Experts of a small language model.
Size: 14 layers, vocabulary 16384.
Experts: 64 experts in each of 12 layers, 4 picks a token.
Training: a variant of Muon for the experts, 440M tokens, 3359 steps.
Below are experts of layer 4 (counted from 0) of a mixture-of-experts language model. Rows are named router (the router's row for the expert) and show model dimensions 0-223. Each number is 128 + 24 x the weight over its row's rms, rounded and kept within 0 to 255. Numbers have three digits each.
After each expert's rows: a language model's description of what the expert responds to. This comes from a sample of Wikipedia text that the model never trained on.

# expert 14
router:084103138132115142105160145107132165120103165111152136125122095097119117127178140157156092137122106113094150091087111135131137153121161157133127146165124142117107098113169134121168140111160101111136148140097085144147120122114130082132125077149106152147140151118175162079113109114105099091111109141122141085130102149089160136125168129150157117132135131075158144130106100151100143107098126145128116103140129146125116168187125166110121120153145107153151150128163093138140119100167122138146098113143108144142086159141108175143158139153132119142167125122106127129183101093102113121096121169099085118148144175129156083150128134105158135134089140129131084111105120140129136135092
Commas and prepositions. Commas after place names, dates and clauses, plus prepositions that start a phrase, such as in, of, from, between, after.

# expert 18
router:080114100099181126154151105124104143139162114141159125074153154141164142146137151157115159143079164108150171119115142183117088151139111119140129136144154122127124110158140119095133103143135105112103136133131112134166149120096096112136162139104125124186156122120114106112114124164136138073176103113122113129128120103147091100130141110124141111118120088112130112134130109140146144136137126174137116146140117139140100121157121124077098116106133074159104122123094136096169143102171109148106155115097117118131173114096150104116069147113091117115124127160120131095112116141092116132090134168101160139125108087133124148089125092191115144150103130114151176088109118125119139093093
First names and place openers. Given names and first words of multiword names, like John, Robert, San, St, USA, especially in sports tables and result lists.

# expert 10
router:167144132178138082104075099117120131133188096152138140140129121138140151107094136111120079140137118105102123129122113077118132091130095097172095101114117123146140140112111110132120167152120097112163126098119136127121165085143124124120137161090089104147155144151122138149165137100195146121100116099145160145136153086130120111132149138115130106085158113169155110147117136118128147181120172144087128137168136136138159092130099125141156121125117147117093115107110164109114141139143151122116140117164102134145110083145100110128119128105104141170127141094111182141115111097158153133132114129161141167073109148178120143132136104147176157148114153095149156125118093139096104131133
Table pipes, line ends. Closing table pipes and line breaks at row ends, plus some name-initial pieces and word endings, like Van(uatu), Ovul(idae), Trans(actions).

# expert 39
router:103153142140137153130140136140131166121150088120127174111175129145110172137114134156120117160125120081142119091142101102092112142139116134161102097122133149169139139159131139100156161158155104134144127191175126095145162105103128090158199115105106147148139075141098111128130130097122143103167089154129103122138106118120113150106104117117140134139115132146131098092175130135126158063177122107119105135116132117103140185165148142148112130116112155107123121135099128121155116119176137091099132102099132126106155129184100139102118126138109111141121136163097160119141155181123152108129160141118102144133130134118094163113146087178135115176156148129127145137109100132102114117138
Line-start markers, Romance particles. List dashes, table pipes, title = and == markers at line starts, plus Romance particles like de, la, des, von.

# expert 13
router:122143099127118126119079110171176115143128107100155144128179055161126166114111145102095118120140116117154118096145146175122153109144138161160102131153091124105083148138160139107090177117156111158152122109143161083162149096159118127131126120122082145115164158141136119161156141104152156132140132135105153146114172141171139135131101102128121122105144096141142132137135117108128145147136163159089080139165094125138138121112119121122159134139150135149141131116116158129109120156134093113139152136128128133071088151131091109106116159189146133121091113129136139153138152120161084158087167168120136168117099147150115158109111128137170094167105136129120126161113102104139098132113
Quotes, apostrophes, name prefixes. Apostrophes before possessive s, opening quotation marks, and surname or word-start pieces like Mc, Mac, Ch, Bur.

# expert 21
router:167113097130153149160103144179145125101120144111153112138145125118148098162133093116137149121141120137120099140108165203116122141146172153111127156177124156106170100092112159145103113113115164126128143140131100133085053127149123117132135155136165109119128096142087150116145139134120103136133126185136123113119105121104159135112117143123142168136124144103097086147102121094113096099112119134126158125130152095149114108148125103113100150105098131108110153121123125102089132143081086115134150129077132120147117141121147155152152119097153137137135102135158116105177138143157143088130142096158131136151130154097147113116100155140149147106113095121112106126133158119234141156151
Mid-word fragments. Word pieces completing or continuing a split word, often word endings before punctuation, e.g. Klosterkir-che, infra-structures, will-ing-ness.

# expert 26
router:104159129126119150126138126118093104163132130170134114159144137129155142117085126133155106134163151142170132171149107101111117147076152125131136139133102163143098123111101114163122122111140170173120132107142125127140136096110146144119103150106131100136115150110086167146155105115161135098139135147169172090095116120146167101129171134121136141133113149137060123118136164096147152124148163113116107160172119147139115116093100133099176150158106115144137163105105117124163133094165156139100106085118089167100152118108078093149137100133089113112103124152127175138128143177100083108127133152165105156085098151157127105121145093130121133122131138110090130116160106121112117157162
Line breaks. Line breaks and blank lines ending headings, table rows, list items and infobox fields, often before a table pipe, dash or heading.

# expert 6
router:132088130175124182132120128098129107124153096110152118130117128130123127178103154085164097126155159166088101128072106134102124141113078090148098118136071125151086091090108115148090098133116158163119105099125109122085160117146137164111127127138130109123149144109166171139138150091130134132107149123102180152123136109137137146125136151119111155101123108148116113137139120102104136195124132138120097138143134106152114149129100137178154105107147118118126095134175094130106179130127156122096151114105101141120086144167140135136122144135135108080109171162108150090133133129138111132091148112170166131142134138144108147115080098147122140143142142090146142117134106124129176111166
Mid-word vowel-consonant pieces. Short word-internal pieces like al, el, er, ar, ol inside names and rarer words, e.g. homelands, Tutelo, psilocin.

# expert 55
router:131161116178112095104110129115117163106166103117153147150176141128119135142077155064117095140146132136092154114151142095121153107091127136125142138110090140109117122114121120135154117132119128126157112098110098120101129098143118079145107136101130150126127149110190183128111159135173173148071137081101163173129146073149082125119154143114135145077101115162147089137102115115162118148110162145113095142137119162107119144127085126124147087104106082110120137127099109123145103135123121137097106120162076126148127117164122141177083128122113099144104109117123145146124097089138106126136169143144123134112131120132122150105081146109131130089126135135141168129164109128116107115122
Hyphens, dashes, prefixes. Hyphens and dashes in number ranges, scores and compounds (1996-2000, semi-), sentence periods, prefixes like dis, con, and after, until, before.

# expert 58
router:140133095139145141103083105089111123141121126173102127142135090133092116100119120108144126087138103110137126123148158121105163106137092116170080096093112142123135143120137126137133144141107111092147126079162147120116174066150104125104124128166113096096155127175109137114157110139170110130118101104144148142097076119079130121136175120092095138084111120159152127155135150131135137152134171159086089142106144148158111108095140120157154162114122101131110133141099153146120111083164133130094129132149123122137092136140122107117113108144134122141129113101109191116119087139099159136141119108159150151085129139184141146179099115145175156150161159138101138111147122125122097136137
Time nouns, word endings. Nouns like year, season, century, University and temper(ature), plus final pieces ending words before punctuation, like king(dom), travel(ing).

# expert 35
router:137093100071136125168125134141164135135116116099109088095137122116119152170095117113087115134113124159131117157143111179146110137133145149159098133111155127107150130165136124158115080147115096153149111106118136146121095117130115152134141116171099133134124096143159075137092122142118118143114113104119133090131168116157123134119114120143151157176113117124134116082158175151129144118135114125141168130163116099101123125136115087134128134134126134146136090104169151153111086174140112143168113153072146087112108106119131121109142143126113156098110135124087107131135097152070130094098119106100142117150131137148088088078121147092148104097126155102148150093157118089207129140130
Non-English byte pieces. Raw bytes of accented, Cyrillic, Thai or CJK characters and first syllables of foreign names, mostly in sports and election tables.

# expert 20
router:149132137170096113108081117135134105152159093123136124137128139134113136171083121094096100113147192091112107110098133113127105135111084084128150097117098155150129112099126128161145138127102118118127105093086141109128145117156132125107114106125135125114099186112139194130144129110177150076130159086123166178116129143140084117125120156095091080069128109154166079119119176086148159160117153124146110142128108146164133126141111138131144107086118127098088148101102129126154133143129124109118106111149096117106128097153140113116145114136098138152110117100105157111103121095149131177094131150112120151076117124131166140107109137118141142125121138152114147123108130100106111137088
Hyphens, capitals, compound starts. Hyphens inside compounds like real-time, single capital letters in codes and formulas, and first pieces of compounds such as Play, horse.

# expert 47
router:155109128088107122182128143133094130096144117149149116162130151127198104146142095119098133102175123118165109164121149132106117136156113111100121108126162110145168130152111159122085146124106150135126117112090122118134042127103095133121113114148150120163104131113110134111126132132153112157175121150150128077115121130131102167123174139134123108139082125127134096163115141091146113114134132132127122118104145119128118105139149128118116134108144142109147109123156107132099093130131081136130144130088116137148087129085133153103124105095136148104105081113123116108138098134155148122157119106130110164110136134109098110123118163095132154108142146117103109109140192135243157138167
Word-internal stem pieces. Inner or leading stems of learned or derived words, often Greek or Latin roots like psych-, neur-, soci-, -ism, -ment.

# expert 59
router:121171108124119135128141128098110136156097155140162169145120121156098141140169154130145131115128134144161169094138131113089171113077117125121137173129179084134099143142147090128128154151098129121056153116173151107104121133138100120123109157095142119118131132153150158141108081177134114090142132123115125141109108137124106147167093093115107099125121154142114136151129164139123118152121158132167172104172099109116146091140123156148121146127126138122194153084124104150110120109066132136105127079107139083120165112143134163179123139121099114162120133129137097152110128130161114105133137161146129127136122102150160146155144160128103140123126151134129100111080106087111101130088
Numbers and ordinals. Determiners, counts and ordinals before nouns, such as a, first, third, two, new, this, and bare numbers in table cells.

# expert 30
router:134148173118135085098102140112129121101120105153107118159140091165106148139134169111114093157156119141089146162163110133130144127133110102154152106139097129148162157134121158132149171124148097148171109132133130143123166111130152132150120139147106125137147180149084103173128119096155162143124128106098117150155137086146146147119150145121122107111099119129140111101126145136148108168123140152114089141165170116145155102162130174133157173114105125162110117129155174116087135099124123125155093165170094125127135069177156089165186151119126116140113122105134163149106146103125149137123150139140149146100086147141082151144099123110151115156142117165137120141058133135124104120116
Brackets, symbols and months. Opening parentheses, slashes, brackets, dollar signs, LaTeX pieces like ^{ and \, and month names before a year.

# expert 62
router:114125149172107108096169120148105102111155095157141113127118090147121139135105154168116110159135102126121172122154105106132157126141146097120113128099097127171152094096173133152106161156123087095149098110148100084137125124124145141102097134098124120166170121157095093139167138086145157163115149108107141172136152114150140102135148099123146149142128127100148096158092141098131081142156166152128130140137136104139131106111135087144179132113144095122093104186137147112150136099165153139120145153163098119159112163153118092115095112105110142140117175151146160145103095115110112110132112117144138178144147129163111104136105145127143141125147165136077122128174108135115111139088
Year first digits. First three digits of years and other numbers, such as 201, 199, 195, after in, an opening bracket or a dash.

# expert 49
router:152131109139131121134139107142173087113121158065138124113151149110171108134133102098113164116115131109135092152121114150137107111168126161120149160122121122141185162153149092142082066119127138145136104157112162111133083121130142102128132153125152159117135104123134091152087092131111120116112157149155137104124116162163150137082136129185143124133134162158133120104086128121133084110137133124113157108162133148113150132131105105136086132185159118116143140145132131126089132133126089121108119148095131159138122176125106155127149149120168147129166140149096133099144119121163081112098180121113146105122178147130140117132153126092148117106150123115132141099171110125213167132136
Word-start letter fragments. Single letters or short pieces opening a split rare word, name or unit, such as km, m in mills, Am, Sh, St.

# expert 12
router:155100129127176142174119133146149125123136141132161145120118122116128095146128079122107169108135133142138113134104123178127107164139153154143143148173152122139153140133142171134142097099111174088132157138127136119096041127153111130144138120132158143108130093145114150085152134131092111114134153152127138098109135126094147147153138126118119150145139157140113101155123136101137080119143127118138172115112122077130104149151119122098088158102133145107115149137128135125081166164112123120133157116066181095137134137153173105113146111132143137101147120123163115115144151134110119101152124127134112121154116152106140125110119171147118155108121132083122135159138162100243152157142
Word-ending pieces. Final pieces or suffixes completing a word or place name, such as States, County, York, -ling(shire), -s, -ing.

# expert 52
router:114190121153129110123121147157159163142122125156112161110130123153103101136143160104113144151107134121088133164135114096143117135148109132154155114111127173146107075116120105082119153165161130130137130096150103166088155115132129114138115123135086158124144122149153158137156110118149103124128117168140142097104107071171141152081106129104131130088125097134156125145137132119126151086096149150120112106148115145145097098103142161118114100144149150096090170132167095153119156117151105159142076097137134114116090132090103144135103103090087123136138110163151121136142112140104101119110122173152170173134125142136151087152106088124167123091092175126147134115073106128116135119112
Preposition in, sentence periods. The preposition "in" (also into, of, during, due) mid-sentence, plus sentence-ending periods and closing quote-punctuation.

# expert 4
router:145124112083154116166120080135168105163106133052150106115150143099174157163137134141121163129118102116153081151102127171164132103111142136089136117147161116090172118132145132132130088129131142137125100147138100136117070126158145139094132126153139142130105137134098110152071125152125153132133165094131104127125148121118140155114118107137111146176137179135110145112142134144142097083148114102126137139123135156099095153113143124135120120172149120124135142120160145161129129142133107112156110159088121162122140136115125182108130163125118143112132099163116126134131120131109127145120110142122144130154176088127125105112113155088147110074172129106121142131145151080227109122117
Capitalized name openings. Capital first pieces of proper names, mostly surnames and foreign places, often in tables or lists, like Sp(iro), H(ama), Wis(eman).

# expert 23
router:174159136150115134179130120145121094161143092089125140128090118115108157115101104130138121136150111123120097130149104150122128108140126089117094134149114145137171127104124091098137104100094144125147125108160124131133116103149076081168128165113141093103099119163159169108144130135139128144080131098072086103133133090143119104162150113107174107125123159108159124100143164115135102149141136159055123139119093142127176134141109104154126123134148082108100136147139132108114164165151141116131123137095118124113135122178111112152097181119123083088101145104133141158142138124172122116117106109162121087119102113139109099089155126120149112131093118143176112141107105121166115147154
Word-initial prefix pieces. Short word-start fragments, especially negative or Latin prefixes like un-, dis-, con-, en-, plus syllable pieces of foreign names.

# expert 7
router:103098086120150175127169117141100122114122149142158140124113142136129128113180128125144161109126165167134142126126138106166118123093125119129148160146154091119169127112156111167138140139118129113121098162121146167112134190150124154138129107107169152109086135076104102127120099165122131106154094160153086133128122137097125167100135124158100125134108129118098164157136092122110101113136127082149110133124097145144141123103141087113109124111122150148132126145145109125094104175108134131099123073126117137086151139136160157128128136097138136105157150164127131126116129119165155118140157116093083109170172100145105150130177107081052135108097103141128098179088114131121111117107
Descriptive nouns, adjectives. Adjectives, adjective suffixes and common nouns after the or a in technical descriptions, such as different, optical, temporal, film.

# expert 29
router:150160158138105121139095144126093096119150128145115133113128117107135144144104103132121122145142137148142166104152145122116159098104106143114153087115124124119096094136119151124120100110141100102138123124146154169180131180137099132093148152122083118147134118138144119141136130126129154120104089137168123143109128131106116117126056158089123111109146115064151151149102099153140142122134111116129099127184114095130153096119085107159160107126115167104111151117116127097126138096140122110082148174158098101153093107135102100110161154156124099148120108173139144137136144129128123126182120096093162154063139153088149120131094143162107119155149080118128181142163091148091124118149
Verbs after subjects. Auxiliary and main verbs right after a subject pronoun or noun, such as was, is, has been, had, plus subject pronouns like they, people.

# expert 51
router:147165146119137103110138142086093133122164152130132119091140134144146144085109081140113120124110133100158170123176127118127160104096143129152145136106075121154114118151163136130105163140124086175126167079087110150132133119160118130115146130129158089141167131097168108131109115130141143137149122104140152149132128127113130184149100125124078111129116096137156114135128149144119144169140128114105145148069161111134129079095121103107165149135124179075089159158113094140141153138092135164065114095118101151139125134094129121161103107073126158115097161136142111112097124136119154106127098097111095093130083151141128105130128110131095156095149107145139159114116129113131122151124
Proper-name modifiers. Capitalized words opening multiword names of places and institutions, e.g. New York, United States, American, National, World.

# expert 24
router:168103154122084144072166172113140157132093140106106109145144117116156106150106156123151129092106117107135162146129157141120117132096146115127111107156086145096105099134161120104138125138170140115124179096134144071129130095087199136126113105119125096127161130153117138149164112112128097143123132129108126162168193105138113152136110168145133120109149135075115122107147144091116143112086122099100162124093136151151158121149120169117128132127096104137135126048144135132129113129133102145148142124171129132124116110110096123092120161165146148140124157145181151129104136120163127128105131148121105095123141125111108075120126127154162106140096119114139159150161108150114184133118
Label colons and prepositions. Colons after infobox or taxonomy labels (District:, Class:) and prepositions like by, of, at, with heading a following name.

# expert 27
router:095161153098110104123102102098128122111110134139079120094097128169086133150138141099121100139141123129106143162138093140156132146105093099172122083139084115116143144159122149108142139091085155142164125134146102151149159062123167138124120159148156122162114141116097169141121150100147140126104141139102138144166166133154120152117118143116099093090117089122156146122106165145160129183146100159125104121160150155137135120125116138118103166142110188129139104176170139122085127080109150102123109155148111150101131088161154107132167131155111116139076132149144148164112154116124096135111111167114079122121106138105113123148094122101153144134138120150119108164131125136120104154118
Openers and headings. Opening parentheses, brackets and quotes, section heading markers like == and ===, and "family" in taxonomy stubs, e.g. "(2005)".

# expert 42
router:091135113102107125116113126109142144131127135128134148179117149113117117117152137131135086105115121130109136117125159131143144128158136126071173068138143090176108096166126094132132088132132167104116115115124154175116110187098146109144105136102131140128108161115104129075108158137131067149126103179126101149155132156125113113139124116123109113170154145160073179157115141130157163114105101143135151119142094098139171129136106154095098181160133104167112147107116088178167135123124099142142139122121174158146108136142139122138125122139152106083109129097105100106148125131107164146162118109154156142135101087138160153111116176142119136139119113125169148108129109110124138133099
Football match and season text. Sports reporting words like against, played, Cup, FC, club, and table pipes or scorelines in match and standings tables.

# expert 57
router:138154147116163114101144111114148150114128128128102119110184148100112136164120136144080138144128118138122122129179141117141127106113128111119141132076103134121100114142116089085153165138145139136082153137153125165123136095140156106174142147075119139109083149150116097128176130175141133095103144134096166148112080120127151091151105131123113128127139084142100155098100137156133111160087118155098142112103141119140113107093135098159148154132159151109095135131151148147141144120121109089106146165103109123111146177152168131152104155162107137126137138092081160110088133106133117140127152118145125104122175128070127143152116170136156152106118114161142117145132112165079145105187
Determiners and possessives. Articles and possessives before a noun, mainly the, his, their, and possessive 's after names, e.g. Hibernian's.

# expert 53
router:099124145199108089099087118082146115157136111162129147148166123156139148159096149072130132123136154135123129110127115092140130098113106090180141103106107161161115154107124135120112119112143125124138089121093161128102177122169123105149127136118113120115151143142110138139115134101159150132077136087127164146110178118175100103108104178116102125099148114136164045092139135110136135143124184147102126153149145159139142109151086129124171132080138113109089111148096151103121117143150117140131110115155079133132136113149103118135103126113142123137126169100106136125110081099115144117115157135119133178100106140158124140132094103150162119111111119139145135116149138127100108107113
Article "an" and symbols. The article "an" in narrative prose, plus hyphens, parentheses, apostrophes, periods and capital-letter pieces in codes, abbreviations and formulas.

# expert 41
router:119138094154153150102108150132146100142144138143105107133146106111115095115108153124113136123144126150170141100100116101107165116144124134176084086137121171082115116170099152152141127136116121121158144126122127133138139124168086113103106132149124088179121138125118182173139103128121149161102093120124154159163121147179119119136146119113117098105128110133169136141136114159136129139100150150127105133147126127117159091139129104127148099108136110131118155122093124127135105162165116120144137143172158061143099149127132112143111112139139070148129152130123125083123120131143164164174121111116167096111141181128188155131087097174145088162109127109093153120113128127094131073173
Function words mid-clause. Clause-linking function words in running prose, such as as, that, was, had, not, but, would, often before "a", "be" or "been".

# expert 34
router:167157098157186094104157078150132138118142154133129125138180119144130135122124170153124134168144126128145151107134156112133119109116102092169102128075117121132109146150149104139139169169149132163122155104154103145102154121138142106154135107087132105150126149124083096132162113121133135083107169079095145125078111147086143123142102113128109124107132148171150143132095173135172092099122090087110136123095090130120140113110127125142132160125159160127123134083138113137108158118122132075122140127143097088129129096171171136127104158163136147111103157099114143137098095100159105142155140094118097127127160117100128116108123125162163107099118147138138085137126121137084156147113
Determiners before nouns. Articles and determiners opening noun phrases, mostly "the" after prepositions, also The, a, this, their, new, these.

# expert 33
router:103098067096150142165152130126115142168138149139132162091144130135166105157151085169102161123094128157148132137157086117125120125106130106156136121122190095126130145169154138109132134146167167152062121159109161146166145132117095145117143074132143098146094120118133101128135092154112118091142135139128125124137155135137126162107128111141143146120088110100109136088119105131103124128134069124137155110111137122115144172139173147143116099121107128136131148186114132096108119133136104141146118085105132139117130123098139119101115102100104139122127136149149086170099139148107108172109121094118147094137116115108116145083168087129070110137137072135145133173093110119129114127101
Name pieces. Given names, surnames and place-name parts or their final pieces, in lists and prose, e.g. James, Green, Suá-rez, Montgom-ery.

# expert 40
router:157111124141105158126132139142165118128137096097144125137106173136127108142112132088110131140127118121079089125147127182125136118093099154137117171094130134135096182107084151115155104115101095124125110137105092116121065127124088086132089168125148168159132056133133132142155146145142118144142133107136135141112147136138103166110155123131134122124097170158156124153122134101103106097147074140144073129144135102139133122145159114144104126166150162099148147144178124144114170124149118132144133133151117113081102124122093151139151140089155129169115114153148135124132118143157115112085132093132154085151126113146133151139109121122098118152122135114089157130101121109204117158180
Lowercase word-middle syllables. Short lowercase syllables inside or starting words, often ri, li, ti, di, like tri(be), tri(angle), referend(um), app(endi)x.

# expert 25
router:069087126116121173118126170134123186119110185111107126146106123116134108110166102161156175125153135154144126159105133114138111152105137146086152128143158146094119108107110096134133116140080190102132133147103179122107135185087128129130129111125169137091078125097140108113097125153106097169160117150170108143119075132117127089110124145129102148173135124108114137135140090165127160117133089120131137128146129134087126159158136181109135116110115152169139139147127119113114157113139113134145162131132181153125151137109136123134139128133134129101124132123136114140151143123106146150171132142098159110144135096115138154157135115089072139122148131157100073099121111156166141099114
Action verbs and nouns. Past-tense and -ing verbs and event nouns after was, to, he in biographies and narratives, such as led, moved, signed, proceed.

# expert 63
router:146108126112144144107175136118132180143133146125134158154108149115171128129111120128144120166148105132173159114176144109139138134141113162144155139146110145153157155150133091121103142093115101172146137122140154213129128134161141110143135108091094100116123068118163122065105153138111126109093138145109122129101146116147117107078085128166126166129070109137137116085096092131151119128101116126141141142082149153114123099073148131157134131142094085120158104115134151143142139155104114153077119119130117116139165132096127113138140137118116115146164119163110103120158141177140125154115112095146071133123124141140071118086150111102117152129127097110129129143123152127097117108150
Coordinating and, nationalities. Coordinating "and" linking names, titles or clauses, plus nationality and political adjectives like American, British, French, national.

# expert 48
router:122147115094128132140095148101106146127134140104117117134129104127148132109146117134185122129090141139126141097158112111133098119166163117123143152186108127132146120115135130129131160141119161108138160113109114136127141144064149133121181162150152150086097129175154072112111107122100137084139117118127090171138118123120120114108193112097127148141165117112123122117169091179123106144166143116157105148129119158138126145141163136130095103088079173140114158097108112104120122079114135133150122110144095114137136112111119145150130138109126103120109115119127122152130094134133073090119091138119129154094098119091158081156126201166072171131129159133113133106122098136139110139102
Month names and nouns. Month names in dates (3 October 1660, from February), born, and common nouns after articles like biography, siege, map.

# expert 28
router:145146136140105112076102138163144125108151089168100133126153085155114152107139108106152122125115152128086159138142145126143161086101154095134107140165131133082122154093141103127154138152160117120175108097102112116121151134111159125121129149173090133116158133119124140160097107112146133085082164148076125139147165123142117138121126147156138130139140181121148106081119137119148131184138137130118085138128136148154121110086128122123145144100114109141103145086102125109106143150134160151124098157173106139137119130117107093146112109120180073145142161117167155157102141117156168113103114148165134139082123163149111173093141135161165112145121165172176144142131130137112129130145
Coordinates, symbols, quotes. Symbols and markers like degree signs, N/S after coordinates, minus signs, $, slashes, opening quotes, and "on" before dates.

# expert 44
router:162102145115101123164125132122099136096151110106149112127134109165125119105116138118151128145123146160131102099118193155082126093162105154117107104123111145135107088127136112107126115132122125133117144139137110137087100137148139175159123123120167133161158164089088197109158152154099146154119100152117157135113113089141127121158166093133142176091134103157117125133136138066138115145121119136111116162128130123150153111135128162161151150111097094148111138099129119143092111117086152137151139165124128061115089113195152144166147089117130161147121172121115159138131115127180134118141117137085168095132128151142122132136113103121091094149131116131142136130144139110174104171152
Short word fragments. Short lowercase pieces at a word's start or middle, such as p, up, co, pro, per, often in odd names or hyphenated forms.

# expert 54
router:154168170149113181115153127156141121125155125137118139136136135123142143119115160134144125121149123118159165106124092097094178093101125123152121119107166149144136158113101140112142171128084107153113131168166109113154125122127155083121124123088122147086167093156131155136146098105136088132127095121142111136109134151134144139153085124100140156152145141109134130083189127113100147130129127080168113149098124095106146158151159124152115124140141131083118115099095083115139116110152103072110102103077113117127150120191129150163169114145128082150093125110141117162128156124134149114121147124128129088112132139124093158156160114151144168155174146159132133114107111153101109111163
Line-start list markers. Dash bullets and pipes starting infobox or table lines (- Place of death:), plus articles a, his, former.

# expert 2
router:112143090147144150176137139140109125164106116151109130121082133123153130156152142147131142118135111165141119109196113132105145161104120130112081128129171149133110104115137135094153110124160130089107121154137191142140121133126085113104152132130117136123063099145113080122102136156104115064146089146114108063110160135152119136116158139149103137123103087119111142144162092141103145150136128136177123138164152101117158164129138133144147106118091093134138143154144094130153125151104105184120146115147138121155155100097117127089127136143128105146164151170131126118115185167132068137132136153138121126087108132094143137143148129116107171122172134101123127161143123167119128103149
Person pronouns, nouns. Subject pronouns and person or vessel nouns right before a verb or relative clause, such as he, She, who, man, tug.

# expert 0
router:108110113178116078097136106170109115130146092157152121148127087161108143109110140142089121137082136127096162124148112088157129133146141100113109116101134154125119114100141125141094161147130082115132115103177107115129121132104143141100140155123106084121154160178126111167142128095142151179104154096101104167116150133131131102141128104145129152110146115126170130150148138103158109156149174158094116153178165119139117099135136100158163128126105104138099089150113119153145131096132139166105148155174078114155108150129094115100104153117135103164086173120119147114119101142099093123152089110134159148136135133169112126118111159105164126136143167152095124150153139121100099138102
Year century prefixes. First three digits of four-digit years such as 199, 200, 201, after parentheses, dashes or "in", in lists and tables.

# expert 9
router:098129155125114126099169126114123165132112134125121121118125110107123129102136144137138096116125130104119154093087114163167110122136157147142100129145101157086091122150153135084156141135165106086138163110093117088151137099093162135141142079159103115153124111103167122139121117108131092123097099144165108106148170164120128165154112133148169126152155095086144154124127096124141152128092118127117148128140146156142120161117130145116127102123110100118143148134152113140152136103131150162113093122158116137164122167113138127145146148165114178138138108100107136145153144102075080119106119161074108098150081162092127098162100170111143138161068146162167115151158141166107122129111
Clause-break punctuation. Commas, semicolons and colons ending a clause or list item before a new clause or name, e.g. "missions;", "In addition,".

# expert 15
router:122110140079135209076125115138082103095141120135105140152091111104162125108100097125135092120158132134142128153136088105147138120088139114149135151102138121123103097151148141157128091122104087104161070126133110140114099168177127158104117142127074119139155139181150152101107130152084128121126099115160106116150103118119109133143136164138133084144138157123156120149113094143156146117126114125153109112122081157140157107129090155146161126113124168144142130131138131123141110147114155056149099155142157084120115162094111076105132165135147106140098138130155095131148122090148129147135132127148122102099155164103118167122128102103141108130120086128103109119145109106112127100151
Verbs after subjects. Main verbs and auxiliaries right after a subject or relative pronoun, mostly was, is, were, had, has, became.

# expert 16
router:120166130161093122127135086165106096183065186108123096134158127147134125097116153169111114133142158116116149124097091102132099174155123122083109087131132125113096143143112169119174128133159100151120128104162120153157146128107134092186105119146132107142093128103145111113147176141143089143124136115123101136148087157138104179141136138131121151128172116112148139119094148122120159112122106152133115146116135148154146141091121170158104114120178126128125083096143108119154126114114149184166110132148109106131159139138154133106126157123163124146094115122146089097091121121116155138156121123161126141130145130154137149164147135168158117142102088150135144126155187147129144147103
Table cell separators. Pipe-space cell dividers inside wiki tables, also semicolons in stat lists and === heading markers, as in results and election tables.

# expert 31
router:062105156118134134135145121113133140081152158120132115126108098124133140132117102151146159082128110156099150120114145138165113149130133132081159127146104139159099126116134114178104128104106146125161145138122161139099133178130154139109133165137165151096070118113137102161139144099121113144166140129132107134139082108091099106103159102121102121151150105141132147123158124154114159145137138148144126151128113164157119089107140156129138123133153144105132094120144099110070145167092134122169151047143130181133112125104126131125185093143114127111133147153128095158172113146169133104156110126116104120172122093114143149142115095132082138142188139145119112139084152142137125093146
Verbs before prepositions. Participles and verbs like known, used, served, worked, released, followed by as, in or by, often about media releases.

# expert 5
router:164131157174078083097104121115102135136141111156123140181125122130125115154106150105154146107127104120157092114123175089133158141130089114183113106093133138132124131133145118128137128121151119125151134091156126102136147080159123160132093142116115102149161177163118132124119121077142155117101138106094166151116143084149099140125094140141134111070134114164133116148136143110125170164123182141079144124124159146154146100141090148153152112099103128134117119117128169114160141111169122140094139149153072148156109112115124085099106116132138105129136149096157185120104074129150147128114155116145096115090126118137128130140120109154153115148106163119118171104139094130086148136112
Agent "by" and connectives. Mostly "by" after passives or Succeeded/Preceded, plus "with", "or", "and", closing parentheses and pipes in tables.

# expert 17
router:117088103117134145168142156114114105132112111142129155151103099111137049096181062152146128109092141145159155168158138122131157143106110128135121154149141102117168108119132151164141157138104157134133126136087140113116127183114137135119150125152116158118106157072097070103141121149107145092123108177155123142151131134102163134134103155149116129135137132089117149116106140178129083125145103082145112082108141132129098144131120150138114102110096145152121170149125080147101094163128110111109102127127150127130137120104140123131149139146168140118166121157139132128118159130117170136151177135106114141153150156116105119120162133122060156072127114140108124115120098163140140142119
Place and institution nouns. Whole-word nouns naming places, institutions or groups, often before "of" or "in", such as University, city, forests, mountains.

# expert 38
router:164140108119162108152115074072150137163142109088145090131092120114135125154138153120137145116130114123100106119078127179153164104101137119127122144127164072107136124140155113175128093123077122153114093129143097150133075121114134129112169141140137138098129124126140097136085155135123119155132145114132107093116134122122156117163105112101144145129102105146144123111155139133110095116157133122112095141151117134102133133177143083132139123157161132137096112127150148158095132110166116116121107155076154073108134126155094146108139177095109154156165133148112136133129123124109114100130138118119128087171159077158133167105138152130138094062159127075168137172122135120145131135120
Capitalized name starts. First capitalized pieces of proper names and words split into pieces, such as Sou in Souza, Al, Mar, In in Infinite.

# expert 37
router:147160169133137088124092135136147127121134163096095126119175155094132142153088166098142128173127169124127140111114144154141111107191132177138098111131157123125127147102126143166101097113105141097142104116101139149169116109147114097164088117162097112161176128140127130173129130083121155102120152124108145168101138155117086127065125140110153143153093103156112113138162155109186076143130158143150160112119106121106103159104165152132153145113128112144129115144114141084129145120118107132152091144131132157127130114119140136137134141144128134143175118127085122146106111130130156121116103124132128134093159111131127127104111100081190159101169120127143129092162173162119123122134
Acronym letters, and. Capital letters starting abbreviations or names after parentheses or commas, such as F in FEC, SS, NR, and the word and.